config = dict(
    n_layer=14,
    routed_scale=6.32,
    balance_bias=False,
    init_std_router=0.00865,
    norm='rmsnorm',
    norm_eps=1e-06,
    batch_tokens=[65536, 131072, 262144],
    steps=4693,
)
Below are experts of layer 4 (counted from 0) of a mixture-of-experts language model. Rows are named router (the router's row for the expert), up (a neuron's input weights, with its number), down (a neuron's output weights, with its number) and show model dimensions 64-127. Each number is 500 + 25 x the weight over its row's rms, rounded and kept within 0 to 999. Numbers have three digits each.
Before each expert's rows: a language model's description of what the expert responds to; "mostly gets" lists some tokens that are sent to it at least half of the time. This comes from a sample of Wikipedia text that the model never trained on.

# expert 16
Mixed numbers and words. Short numbers in tables, lists and route names, plus scattered words like southern, advance, play, nuclear, San.
mostly gets: " green", " neg", " ne", " nuclear", " finished", " Prime"
router:512513532496472513483471503511501505494487504536454529481535536488513505481496459485521517519476490482518460506473495492533489512458481485521470495479520472521500500504495508537460513523524467
up0:496538485548492501539502509509512483507545520501561492523464503446467523503512532548512501509508469553536478482493548534534470472512487569522548505495512558525515496494503542487473450486495532
down0:530461553494510497494464507481494525491471484477492531489518504504488496511501514461498512477470524494510490536493479464480506494508526476506492485501499470517528487511511434524519545531498536
up1:485534498496490460472464505483509487492524489461509488465543470511497513524497507528514478497486487483454517495548483503486581503466492482499487500505517521503500524505512484532488569502475503
down1:484500458533517505498502492572433519485499521504472483509468562511516501494477500496449526514537510535518485483487520487527462477524504511502508504543505484515524472515449488424519486500521483
up2:547479537489511481461495504513468492493500505482478503511505523502523504498497500465570489510522476490527527500485485444501508501537489481522493496521469511493542508465502500487498494484498517
down2:456501461525433500573506494513509492500499455504522492467494471503471495525496510523431495507483489504492503509522504519498491503487506523471537516505510501478489494539498482519483487484541469

# expert 51
Commas. Commas, including those fused with quotes or parentheses, separating list items, clauses, dates and figures, e.g. "writer, novelist".
mostly gets: "\",", "),", ",", ",\"", ")},", "\"),"
router:502528496501468515525450523513482510536438501539514516495474514518484510521514453487507540534517499497530524500461497506533482468504526505526488482486476489524514457527531528531468506515516477
up0:511501504489483491497514454498515505505525463496554503502506490435498519544520515572484465500509511523504514503505511506511527504531530488503535511484473475509559465508518515479452473526535523
down0:491505517507536479491509484511491533511502519493455536491501522529524501503487477403528503496496504484491490504533485525477497468468527500463491504517521520470448525501499458529526517477481499
up1:485526522514459473493474500492501501529509475527512458460439498477524470504491552440515462503421502499484488482513462511499518561490480516516481486509507511538479531503508493488490520533472509
down1:538503512527502513502531526568472486507490498479541508495489501501498497459511509503464479499539522499498455543537540498522495457488485522549514466523538487476478460555502452472533480489507501
up2:528456510494523561443483545525517507483511508514490476484566495492481488479499533499555473510480509554513486468509497544488540503521520515512440476515492493486500521506503532517448494488491500
down2:419491472513492502520515498481512533490521502478560500508443503479535487476504466510443491516474478466484531528502494500527469500490506511491546494485533507510499500499490465465523496497530495

# expert 34
Infinitive and directional to. The word to after verbs or nouns like led, moved, able, end, plus modals would, could, will and into.
mostly gets: " to", " would", " could", " sh", " To", " Raj"
router:472520520473490513483445523499495462511463485553480544501465510509470513491504451485489522493484509552484481523441495509535521509469494492540461509468527498505496464482481526547484481530530451
up0:512447488491492526538529501503500479519518492503517508484506510478437522499516500517473541526493466506534505462502527514468514483505505537451532506522485517538531507469513564510454502533529487
down0:548503531511481501542487487509486501514536512473459536510511518568478477483491483451554478484490527516501498505491451527482505524504472491485479491496461492460479513536543449502524499510498520
up1:503488498506496461451475519470500495519487545483532537498520482515502475474496538477511478511448497491457526495475490448511500489510519507505538501465542507482505475489507514495499497473468510
down1:451475473529494505499524507564498557481533503473498464521467539533522499473552509495476508505519507488501451525467492530516488478505471524503512491497535510469498502516487516484502480497497517
up2:516445536501505504484498489533453496504517510536478504512504491495456491489523544459520517499480518519499520464468489486513517464502553496501499463468475516508551501434482478482456488524463502
down2:500550468530410478543496473496497509527513492458491488509508494504519483522498470520462517488519538517496476496513498538506494465500534465489514499529484525526484467508503490478477530450510478

# expert 13
Adjective suffix -ic. The suffix -ic/-ical inside words like pedicel, conspicuous, septic, plus nationality and political adjectives such as American, Republican, international.
mostly gets: "ic", " American", "ical", " Black", " political", "ative"
router:464473517473452472527458556491467474499479493496491485486497479497527514486496507469523495529492468496483476518500499542538509477453534478514467526546497475523510509456517486520479521500523509
up0:510483539504457505511490470499482513498509495521544512508489507489464511487531511512430506485497468518499521520505523517514491543454503543519511526486466492529495509487518538527478503492523518
down0:489479498498539498529521536514488521517526519449427506509559521558515482474497502473524522502502523489513479505476459499485451498489470502496468436505503479465476483483493479507535456507514481
up1:490515513505492468500500542517525489500490500482563507497485504529526501497445541507552468505471477470479500510489503478537519554522545459498522513484522465500511519539550489550501494517491517
down1:509484489486505511484511505538500485495508499509435500541522488510492481516561463502475548458516500547518526463537530495497482457515515514513485477504523519483508499507467499500491510484516500
up2:570491529519528504503464536512491430497499507534500486513518503526482519503515478503563475484504471521517448498500495520480536493507487518505497456487443491528519501432511504473505473490478499
down2:465540504506432494493537465461499548524506537511493479509493503500518463531483510504477465511515528527502538492510479508497498507504521500493513557500529504488471524539479500507526482451494477

# expert 15
Foreign-name word pieces. Word pieces in non-English personal and place names, especially Hungarian, Slavic, Spanish and German ones, e.g. Lás-z-ló, Sanche-z, and particles de, von, du.
mostly gets: " de", " des", " em", " du", " Az", "š"
router:456511440499508528493495529458476480536512510508494477459482523506484505526469486489519514515452480462523493500452510448496497515466471498531437513525522460512524494477511501517476485554520504
up0:526503509476487493499495530508530493480491475482492506498501506516514522475465480547443474499484476489518499542507532508540507507474476562517500523490477493504520549516556546491464482520517553
down0:506483479545503473490520482549475536510492505486493526497491525574468486533488499457541490509488563498443496497496473479466513529505500491480522505496502510506525478475488466521519490508488485
up1:508507499479470526509472479520496478516527518536513504508479464474491490494469515506526482518453505494516518522519516476503499498517533516488489495479522483523484540548512530497494510484482528
down1:490486454513497475491512523555478534531491502506464479534497546540562481510516474541454518487512527502525488476501501503529480475493505486507508487476501526498527489475479515464521482477512478
up2:563510502530544539498484507521458514487528495504491529454560485480483499501490499486556499497495525484499425475502496492499531528497514532521498475493423506517525502458507535496509538505473535
down2:494520489465457460527514490453530497506500472494508485531464525525530495546502488514442487532549496544468522528498487521493473465518488487474513489504557501480459492557521492471468477512516484

# expert 10
Ordinals, counts, music/sport nouns. Counting words and nouns after first/second/last in sports and music texts, such as two, round, vocals, medal, Votes.
mostly gets: " medal", " singer", " Votes", " Candidate", " guitar", " Albums"
router:537528494476448485556496576537452512495503495485522544477558496518505515468496497540475481552510476519529464489503514528564507537499485477493488470499458494549531518483500508484495528528501505
up0:507505475485453536568499526500500519483532552477526536527527463483473519493507524524504466517517501509557499478513539518556512514496510522495488510480524524509532525497510537488465509506549548
down0:510467518530538458462498498518493509492494451501483490497499522547501490494495469484476520500487488482490494561504472477460516502506532479504518494506477492490472461478516478496509486487458498
up1:510491515481495502498496514500516481482501464485551495478520470534481484491479539505513444518440501478487499509531491467528531537486512473495519492497532506537495555491514470485450525516458489
down1:502488476521504530497541487490512568498483515538471524510473529490515505496513466501467523470565482529522473517486502529525482483493483527524512493479487507507528505513482499481524463500556471
up2:560517520497523533472483490515470482483488497496489531463538501506501512467508490523587463519539505475548475463497509480498507521522510507539482491469447495510494507448497442478470515523506494
down2:485466485496467506517515495497536533541513489500534447532524495471501509519494480490422547469503492490461527527523468509493477498481498507463536497510553498487488504516482578507513483500492500

# expert 53
Subject pronouns. Personal pronouns, mostly subjects after a comma, period or conjunction, such as it, he, she, they, him, them, as in when he was young.
mostly gets: " it", " he", " He", " she", " It", " they"
router:520525515501491527477480507536512521500465486526467507481489526519503502492520464478516547513477516496543441516493489478525496480459477507504477478486547501476487504502472501548481507519519456
up0:508525525484482497504465476499526490488497495473498464493472494474457521502567536567501492497482481510517549475497496551500488519494491513486498502458511540550523520527503583501476461488506484
down0:487501491482499480472497489545452516501521497500500491519537567495502499510459456499517474489527519499482465543488433487446497451494494523505493463520518501485508502510489457505508502504505515
up1:522509494475487446491490512508510442506504498495507507470460513474479499495483495487514459540488517519498514493503511463492544492474529492521516477486537498511478528490539498521482539498451486
down1:516481487513467561481504494520504556497499505463499514522456484563531472467527476506502532499548472494537522503479513501526481495525505503507460461512504516519520467541485543508498501534499505
up2:524484505455544528421461496522479491461516511498487497515511498477496500504496515487533470491495512498527483450498462457509497527491514506525439457476464483498527477460486470524482498504449471
down2:487499469502453477535500494455503506516465488518532450507482471504506517500517540493475510521521497518485538547484498481501510459491500520487546540502527503467481513530515506486518495536513533

# expert 62
Relative and demonstrative words. Relative and demonstrative words opening clauses, often after a comma or preposition: on which, to which, who, where, when, this region.
mostly gets: " which", " that", " who", " where", " these", " this"
router:497508524484472516480465486518509545511490501523448534471514478501502489480473483476517527488445476481534491539496504499485519498484479528481525484478508481505511497510468500546458537492525505
up0:460515526474479517523538514497500489489527474505544487513482515495438522519533495545510507509493519532500489484530557522555517539467477511520507543522506488498490522464480549511512499474497545
down0:524492527508490457492527491519478542476507539489475497499489504513518524497482508444506502507473498499453513535485455467474500500473508515520481480419497504505481464505506464488544511524476512
up1:504540535492496440485500536504533485481513524523546491474471538494498491475524505503536499525482484548529507490558500491506511500485507482496521492492554493490463514514535535502493524506501533
down1:508469496529499511489516503484470471437457534505460501499457514522503478502518509451499530489554477502494502468465553507494499464508509513525469489507493506508553523528522522475526495495524473
up2:529454485536501528504496500545478506502510497522463546489507513517489540518495504503553462529482503489539480498454516462525524515502510529546490484483488515531507465481477505467507515527454527
down2:468588497484501468498507506466524493518520470479490459529521489480518444501473495483457486509545463526447505492500462494473467480518496480504498521491511504487509540505516489480493431436520491

# expert 12
Agent and source prepositions. The prepositions by, with, from and via after participles, as in inspired by, played by, flanked by, originally from.
mostly gets: " with", " by", " from", " based", " via", " With"
router:466556478482489534487483494486492493535473480484476530483500515437480507488505497497441503512478498432505479554497500538515494480520527514524514512482494486528506529489482530526513529498507490
up0:482514483498480526491510532519467457526503527524554500492509489497460532532503520525474480489485523512484486502520521483518525504530492541513537501493500483546491521473526529460525502498521529
down0:502451540526490489478566497524455561484483529480476499521523515495502497466461450480536498533509506495579506470469494490488520504495501506518464484470471488509507524498484469535529521502504451
up1:480536510511497456500491503525543494504454481494530499476476533498503490494464533514491501523521505467522521491547493497501514539521492471514496482487466512489501483469570495513472552514467552
down1:472473448487498573473544505486456527517498528470532488503482517464496486468491469465458502499491508514488522522482534517516487474542540516482486529512555519458503504527500526532521479489526495
up2:557495491488520481460506479525469481484494476526477491446526491490516478501506506496542502510492492516495456538526516523507552503496485486536477474487462468485526478450456500527464516505471539
down2:472503459534465508528495526474527502517496478462521508532497512530525489486522456530499515516523489496472517479484501509498477507478562517495490490506518530492462507544524496489505467496514497

# expert 14
Complementizers and dollar signs. That, who, which after a noun or a verb like shown or announced; also opening $ of math, year prefixes like 196, 202, and periods.
mostly gets: " who", " that", " how", " what", " which", "$"
router:499527528479455536495463493510512536478495544540470558481532506483573503466504509505506540487467492535513472522484490478495509506482517470498505487494535481509539492521529491534490487523524484
up0:513531537478473477474509471475543488494499488489528496534498489522473531538524533550482499512496513492537497490516522481490526536508525499530515504487505489495499524459475515501483509484506512
down0:500500505529505530492516556531450528532525534477502516492484499504515518532496485465501513544495488464502494552463506495497487482451503524481489545488533514505472496493477438531525497473517497
up1:482540531534477492470482523486519508483547508535531517449493476487493471497483550501506473513505481507488510494526535495483497557528528491501520480470521532500477529521546469521449526468467530
down1:457480504457472510506490509520518527451490507494546488501476505564485500478515491510483497517541468513534435496469534492542476478491508516470457517517485521500503484509496484463464506531481528
up2:537451497507547544495496557550461472500511500505513558514507529482485490456488515512528475535498507484521500511476488500501521498505517488509525497529477551499530436461517497486501500483493502
down2:488537527499497464490489482490485506533501483461505454515514467505528504528482486480503483495458473507464513497543488524523485511494506516505520477494530487504485527567467504480483491510544493

# expert 5
Short mid-word fragments. Short vowel-consonant word pieces inside words and names, especially after an initial piece, such as sweep-ers, Sh-ap-iro, l-ays, Obl-ast.
mostly gets: " fresh", "-of", " Lou", "anche", "ky", " shipwrecks"
router:514506497490502520481449527485481451473461537514514527494519511485488523517545489463497536470483454564473491504509467470487470522517509498537463505501515547484525474517476514542463503517522485
up0:498509502502472503543512493500508481498512496533547502534510472459444508540518530539491479534508482504532534502501552508513524491487567522507497498485490509524528518490527520481451534495548495
down0:529475485504524462470476518530471517494487501486462500463528494555509502494516518452509545466504486498500494499485464493492509478501484474490469488516478511518453480474471434515518487526447494
up1:515526514504480470512489535527542462508491509498567523488492453500508479494493518491493462493470457502482531482532469485521540541474502457450493517516495540510484513498533494515455520467451523
down1:495428473500503493487494513469485543490518494484454487505519571551514519473529516538465504511548514487478474545504545486488479455468507509498496436465480510515487487514489526494476475525507512
up2:545460493543524544464477482480469486507520494513500535492480522463483500497491502498540487514505536496501463490535495516493547483553504568547514470507475504493527500500529502507465518516511511
down2:451484494508448488522516456501512492495488508490509465526508473508466513489492491526472549478485484498448534508523455498464436489428496482468506553483520487496498516534514520512519510504499521

# expert 63
Word-ending pieces. Final pieces of names and words such as an, on, en, plus "States" after "United", e.g. Teleto-on, Uly-an-az.
mostly gets: " States", "″W", " Binomial", " elected", " Columbia", " born"
router:528505531487534524522504490480505539532495517510460494519520530460517518479469431507489529529483502454537481524484499496474493489499508526537482478498490498521503481509464485531458531534562506
up0:499518468506487529538535473471531554543532489496484524496503502507510554508501490537505497514517499506534552501541541509503481493506491528489546483475501500521536476498482514506474518507536539
down0:559487466516487494528519520521476512494505509445465541500495522535472505488488489467508492491472508490464453461475501534448499488538467496526492483473516459489521532502478447482500529483489468
up1:480542525493509470472498497509510499495482485478515500489495505498497477505498503491505494516507471500511511484545498440497512492508507508527509499496526543522497527469497482539442517489492521
down1:531482492507493492476498500436457532484579503475551467510472517502542479494527512504480517441535486525516455497509504499521476451521509540499495483454531486494486503504496488480551505506543521
up2:534497509480566503497499550532498484486549500492485489511545503477481532468488517481524479532471499545499471511488475489504540481523511505505494474507471539511557536457491523511514498521495515
down2:482492480521431503509533483499476506545454486497514484545479454476504497518542459515452509490517457498484507471518472463501479514472493495495516511476564504495460473546541500476506479484523512

# expert 42
Quantifiers and ordinals. Quantifying or ordering adjectives after the, a or a possessive, such as other, most, both, first, entire, own.
mostly gets: " most", " both", " many", " some", " another", " more"
router:522491514478472525504521512536465548480501546536497565459475490498555511523505527494502482541495516500514465474550486482520543550466468527455483464484474483492527482494497485491492515472508521
up0:506554475488480545517511519525510468499526503503515491503487486475503521537500464548486521510519499460514507521506503443497526498558524561501478515508505455478542510501470516511471496498520525
down0:531480503498495481494498498529502534510495531466475552521522528555504496485494524489510497512480508512510489447501444503476478507469513498523494481473480444462463467486490478499532538497469508
up1:512534553480509467468498509500485503506496504471509485496520498512513506481519533509518468513505479510470512494515519495482509541475462494490488473480515483539479481484474478497477497499467532
down1:495457458509498540542498531515455544507499506506508484492469499468504493528508470498507495484550500516531477500492490529541464449527506511527476488507480510479526505502531530490490490504529507
up2:519512501548530537468504501533481478523492505527423503477521524471462519476499459495520507487498490511525465482470517498511500504498522533521486475485473503517531538500505481473483503509497496
down2:491512524467442498521529499484516539466489484485528457527501483511513476552463521514471483496491477491456547519507475497493481506505505465486541522513530522491464514462470499513518497505500485

# expert 55
Commas and list hyphens. Commas in dates, places and names, such as November 17, 2023 or Tower Street, Kingston, plus hyphens opening infobox list items.
mostly gets: ".,", ",", "),", " ,"
router:477520515564496552495467543475471480532500490498478456484498527495501545490498460461491577490480516487522490494481458457518509474518440503499521538496502488511494460537519466505471512516524505
up0:484497548506509472477493505486525520500499505540489497543503508475463553506502542501485532453527483499494445504536484487507524512514451521496525497462515522496497505513486526464459492506466502
down0:488516514522516478504468484515469501540497510465480564500515500507495485532451490479525460520534541531519496503478492512456517483478497487464461488475502513523504499519517500528536536485528496
up1:477493499508483499506494540479482511495507530520510477489505499512533496461508546490510508468494539490547510488559522498494521454486513472471517511460546514514503528500496513505483509535430533
down1:496507482524477481488498484505510499479519493510456519492471519532520510503546495552499536491533514495509533551473514491494488503501522470480484473503527488521525552514513500465494457519541473
up2:509467503480515516498467545515458527482515536519463475504512499479501487465532475518538441509522485519484468494518517489511503544481463500498463468494545499483517554461492538493487486519488549
down2:484515493507467511543584479529493515505479473495536506488488498507519511519504482510465509531466488532473549497515460476515484492481533493490549532512495461500475489521511507496525505530538464

# expert 44
Preposition of. Almost always of after a noun like part, end, number, lack or class; also taxonomy labels like Order and nouns like human, child.
mostly gets: " of", " human", " child", " Of", " Make", " awarded"
router:507510522474468538485443513536492470490461533542478511494520491464522485501478457532462486499475485486507451514471539505508493519466539488509471534486497487482477507517457527516485486524504487
up0:485494459442495497531493489479492505486519517470519521469511500472421530507503496559481496490482458505516497511503550510493506563504514522514516496513470501498540504483547525496505509525529511
down0:514535501517516495494506509494516493511505505487474498526519517545472522473458481412547498492512528461484504527464449518537509499495481499520467497462472488469464534519502459488541520510475524
up1:482502521535488472493457477504477438494447505499529499510470499513520484479499536514496453471528509507533488489525521539505506505499508487509499463451501496490487537490519450482508507486454536
down1:532484490504472514483503474512503555503463561493523511521504526466508465485527505509462525490548499567473519507506500495527495491521483515499518512455506517467471498509487558500456475502503498
up2:573488507515537444476470517551509516512517489496483520449500517484484512539521519496524499500464512515511493495513500460522489513508517502493465471458484506487512510462512525505491507507460498
down2:447486501508443484526532490476525521496487508503492465534523457519522517461502505492500491465536489515507474477518483537452525511493510516473507557506491519521525489530496548482518513524504489

# expert 17
Table row starts. Line-initial markup opening a new table row, list item or heading, mainly the pipe after a line break, plus list dashes and ==.
mostly gets: "|", "===", " Dar", ";\n", " —\n", " daily"
router:504516553469524542518475515491486485543470489535461542465536483526540529515469503467502486534478465470544481477475483468485455518460465524552482531447529502487483462502475489510496519505526486
up0:505518497503506516498494521465497474494521501505492489503478522448467526494493538539511474494506477496542522465490493479520526500466444529509543517491497549525521485486532548486495515488518513
down0:494514508523474511501530500527476459476492524501470516509544491553568513454509472450529484502484511519491499522496441506451478421505494495514501458478478533487482555508497486486504503495500495
up1:491480533482491463499484568479491461485524524494470499497491486518503510453500533517531488475516466525468513502525497482492499505508465507487502464504547558480483525483528486495442493495470497
down1:511497471475501494484521518548520531503505465487538506513458518506513525498587483480476530497515506520534538525502524500514448467486511485458530484510504481514506512545479504500503465501488474
up2:502436499505499544444483526520478485468499472516459551502564490478502520489488518494525503502485484515537510452535502483509529506532506504494464508466458505513537478498505506521485540530500504
down2:449509492536467507550552521486532483550535526481498452497491490482518490516503494502484513495524489504485510510533500473522497505466503530471516492501519525483472500496532496455512474484498483

# expert 45
Digits in numbers. Digits and digit groups in years, dates, table figures and chemical formulas, e.g. 199-9, 197-2, ClO-4.
mostly gets: " Arsenal", " forces", " blood", " crown", " medieval", " church"
router:510513531498472513484472504512500505495485505535454528482535536489512504481496460483521516519475488480517462508473493492533490511460481484522471495480522473520500500504496509538461513524526467
up0:510506535474504497524492464485524468489506477522529496505487505461453544492535530550489473490493490525506519484503528522515464505463487508500500517511465505533563498459508552482457499499511522
down0:520499522541500461515519528540463544512537551497512507497536513524516503480468475477519508496499514487513486515504468484466502514511446499510504454498494496503482523519530450498532483511471501
up1:504541528487527466551483534444512457496516482478496493490478508505477466479483538461505441504500488505481526479514499483486525494500506487484530522488459512496518481492512491525524568493467502
down1:476487471535485545513536528530500540488474520517512518525505525519484488514521522513501498467530477510502489468463532465558460487543506514537489454462516488509511494501484559479516426479541498
up2:578484499498504516483513495532483480481540494519473527478539504526515507490494497463563479501503538503533491509495520485462523512516475483499499451476474506507505491445484511509472496498502522
down2:452511497481483442542510497492512504520503497477540436490476519502469466513510492499430525501520480506483502492499509502515482470504505496497505522493518499478494503553522508479505496479500507

# expert 38
Digits and list connectors. Digits in tables and dates, dashes, and, plus, et and in within citations, formulas, music catalogues; also name starts like Mal, Jos, Wil.
mostly gets: " contact", " Jos", " growth", " Mal", " Exchange", " Benjamin"
router:511513532498471514486472504511500504494486503535455527482535536489512502481497458483520515519477486479518460506473493491533489511459482483521471495479522474523501500504498509538461514524526466
up0:535518473512474519516511513500484509514536529495520529504500499460472542508524524535513491485503467504509496485502523510492501507501491541485497511500495556505533469493564490533483473508505506
down0:517483549526534492483508492497502483522524521489470499503532486519532539491477503515516508537452531504466452465488458492444523488499485498529516483468500485499479536487457468515521485452507482
up1:474504525482493462490467536496518470515495516484547487482481514502469475507512509457501451512510496489465495480557491479479529510483505470500519482465526503488505526498505491522473510509465502
down1:504492488537494520504497497523498551504502521485501507500450488504495485485524494509458518498526525511527492491468527491519500493498489512518502451507555480504522474535500533513545509503532471
up2:548474514523500513491502530521473494518509464513491507492544530488443489463526495510535470495506512511536468504515493528513494475488517533557487480500458524503529497440507511512487514489475488
down2:463520480501497490494525533487520504518504501460522491503476473510520501529446505492472484533505501513450522488500501494490519506488496513440529544512543498446466495544509512474519520522534516

# expert 1
Mid-word Latinate endings. Word-final or mid-word pieces like -us, -um, -es, -as inside longer words and names, such as diaspora, petroleum, Cushenan.
mostly gets: ".m", " seasons", "ians", " Jr", " Ros", " issues"
router:469526548496465528485487467519474511525460499518464461478497533511512483485532484551496512531512490502492488487506473502537489525444482521546472530493511517486491523485467514539475483482502453
up0:491501517454482537535521501461516471519503517508502510542464505490462515537493482569443516499482468514518505528516489512520510510480483541476516537531489512531541490550483558503493488529525523
down0:542496492504494476490523529538505522518502521438466494476539506513538512488490501441517476478496469477483501520532444509467493514509486467501511462532480501477478505498488452524498485515524516
up1:506532541461495477520512491514495491494505469440518510455484490476522470518506549516546518531469509524498498478561480509558516526478538474467509487490508506493469516502544480503491552470485494
down1:469472446473503527511495506509432529497494507537464504490514538528506487491568491482531512480500483485516489524530516447504499500521495517517490494478529518514542492509505522447466475547486507
up2:529460528475548497493492516541506472510500514521502502499531528489449549490513556495542522500526513490527482436498557493477529524514524470505503527475471518510534480461511484500460506519523478
down2:472539453474445499516505468469496496495489496486497487473482509525523437566517493475481516518524507487444537559489502529499495469508468523459529523502518498506489493531515500461503495459504518

# expert 25
Table and date separators. Pipes, line breaks, dashes and brackets after dates or numbers in tables and lists, such as 2003 | Kitt Peak or 1979 (Monday).
mostly gets: "–present", "″E", " sk", "})\n", " psych", " (#"
router:474493546509469538522481532520476513498465494538469517494523521509553510494506486483489514539468477494519454511490473484552479503484514499514505519460529510564486506498528519481502512493498491
up0:488508515501469527501491495486515515480513489519522499461472484474485538479497554538512522501503500532509511473527553530521501552504487524456516551494483527518521505504528570506505498519520526
down0:518512521511516476501518467457496551472491534462476475480543508528490468500532470478550507513501476468482478510525470539523508460541522479511506467477557471496484536486497464511494478478506511
up1:497562515461495520508488489519519487469512494511515482499499503487497541482506492447515488493489499519469489467507540468486479498509501512500477474485501498571508480524534466500526545515426465
down1:529421450525496516448514508509476521518485510480493515509486505520486475484504494504491520451526513510567484502471492493534521511544500496508542544460496437459521505481500507495465467504550510
up2:514489463467546512487460520526493527500542457525451547498513501506482527502515494501551479503514506519512458483494491489501515520516512525522497458519451537507529506445516508516501497502517505
down2:507537514525413500486510510490496515496479527477559426494505496490522498527507503499497521475490495485492509536509481519515483500497475480492535497497574478462504506541500539495492476475540480

# expert 61
Mid-word syllable pieces. Middle syllable pieces of names and words, such as Venturer, patrimony, campfires, plus place-completing nouns like England, University, City.
mostly gets: "°W", " sup", "rim", " ic", " Animalia", " Brit"
router:482512471487481463540493532508457507475488504520513514512517503493498493478450507522468465496489502537493474489465479497510473515484467471535466473531515472512524509448494499460502517549500516
up2:514513521484520524466472473532491538501503496528497497470552526514453508491494509495558499504510487539519491448490475482486504492491479474516502443507444501508509522463534507503489532515470507
down2:475524480517453490540525487493510452507505470483481496472465482492540472518486482510498512501501501464502530521498495506499476506511537521496522549481544490506479507566478520524501475475543472
up3:513489461494550468516504498515533512502473530503512469507495555488518476508487536490501521575540518495498498507530469534472498502526507504523470477468518511505484495495492485452508486477481495
down3:472476500527520501484492515509493544526502511487489521499444475520519505511550481533499528498525497479532480510464526525446491462499472489524517553473505519550538508475515537491518525491484474
up4:530496517457529488483500497439500521508489530501480527512503490526497562491497531535502495522455485545481501517472445455479499504485533473457493506525541539514513500467499511508478485510524488
down4:528473468512474541521511493509509464522466466467494489504511462476477441520502501466519502505479523507518518511513503536490486457522518500495487509504413458511483512521494521537482523496499527

# expert 58
Names and list items. Mixed tokens in species lists, credits and tables, often given names or name parts like Champion, Patrick, Ne, Canton, plus suspended, titled.
mostly gets: " www", " trans", "า", " Human", " aud", " allows"
router:513513532496471511483471507513500503495485504536453527482534535485509505480497460483522515517477487483516462507470494488532490512456482483521470492481522475522503497504496510536461513525525466
up0:483526517475471540516545525479518499505508479516549526502482483455479503468479490525441464523496472515498498470492519512544474520510506533508487525497526547491518516518522529484430510481507511
down0:500512477547497475501470529538506522490502502475464502505520525524502492534497486477544502468482523497488491520496472491457509519469491463503494497472470493499465524497505453547587531537498544
up1:540468511463447462487476527508482487533492495467587509453493480466506502499480518490536461524450523485486511473516500489481494509524514516498494489502555531486498507482509522510476499466470527
down1:502475474512479514473520533540491550488499499500458477536470535527503484498506503506485531498578495566499476518502520506531491505505484506515514458497467488508498503550510492466505508528550440
up2:562499490563510542484468545511465508494513519490467517496503501501475519497488476510558455492528494504495445524497493497515509506510494489518484461511402494534522501452516506479494505521475537
down2:478510502498466463502527441482521495496509471502523484489510488484509511498530515483447524502498475545474557474506503483509507492501492500488505500487585493488453536524509509524492493475554468

# expert 22
Spaces, negations, sentence starts. Bare space tokens before years or numbers, plus negations not, no, doesn't, and sentence-initial It or He.
mostly gets: " no", "Population", "Singles", " Elevation", " not", " honor"
router:500524501515473556453461500483500492495498514543469496472499525505532527502534504465539532515488516538479473482477485462523451463464465485499454503480532466503494486486468506520497489490516462
up0:533518510488475521510509475501461453490510483519534514491466475432453494501497545570477513474518486510552500499502547498522465490493512528510516517514501524516569493492495551496499500489540475
down0:480510516494530468499475534497553533484489529494474499471529482498509552475534446461506486494486502485474489522500496497449535491472475479522476486475489524505487507482501492490510507502506533
up1:498537532484498463497478469448496462532526512501536493480470528468497496525531495441516479514482508491500536471526495520487495537510496491468451488512515480474484521522484509495449533488454515
down1:493480515563479511503517502528493531475500516498427527519455505506481476507542469508482531460562500564514499470482524530535480481489505505499509440501507488493523468465507533503500504499526525
up2:538493493502564551506450539563499509474503494531468509514502521524508517495520516483554464530521499538530471482493518471515495519509508500520446470461443523505539493481533514533503503516502496
down2:461498496503454502518557459486518535514504480483488475537500486473500452485469515516484508476476503492452503492524484529462500500476513502481549502499552511493468512502498508484481505462521519

# expert 46
Word-ending subword pieces. Final pieces of split words and names, like is in Pal-is-ades, ism, ics, lying, ons, ults.
mostly gets: "ism", "ics", "is", "iling", " Cath", "ony"
router:504531563499469463504478500531482490507481498531452460449486537479484511496515497495466500514504492515452459494543525484489463544462449525513487474492495531504486511496509484528460497502502450
up0:484511513505474486497500516444519502519534496487508499489500447492456533494491526546471515480526503513508511514494528532499539476514473550523501494488506510535508528501535593521479503504494485
down0:510499486517477476483482490530487533454497522541469500508495539511510504518448499455499464526479485459507564505519464522500470467482508464468518470525520516469454489507497444507541505469496512
up1:465495521537465468510491539498533498477526485512548500468501490495522466516470500507469482531497507499499489503539503487456534522505497439510514505510528549518486505510554447508481525489504531
down1:434496498499507527458510476474504484506501520524466527500487520496476488502545467457485503512548520503529484503507540490544489442554542501509501488503530484492535494523442539457504489495530461
up2:563487505501493501411509533557440478498492517538471500473483541483491491478512519517542493491536487485511469459518501514462508519505474515513473495509497496546498520508488502485496490498466506
down2:446487538517478490543509483439542511508491503474509514523539493497533475511501481500494467540522516502462538526475479494491499483489511516492537527515530475477491494497488541471501515474507494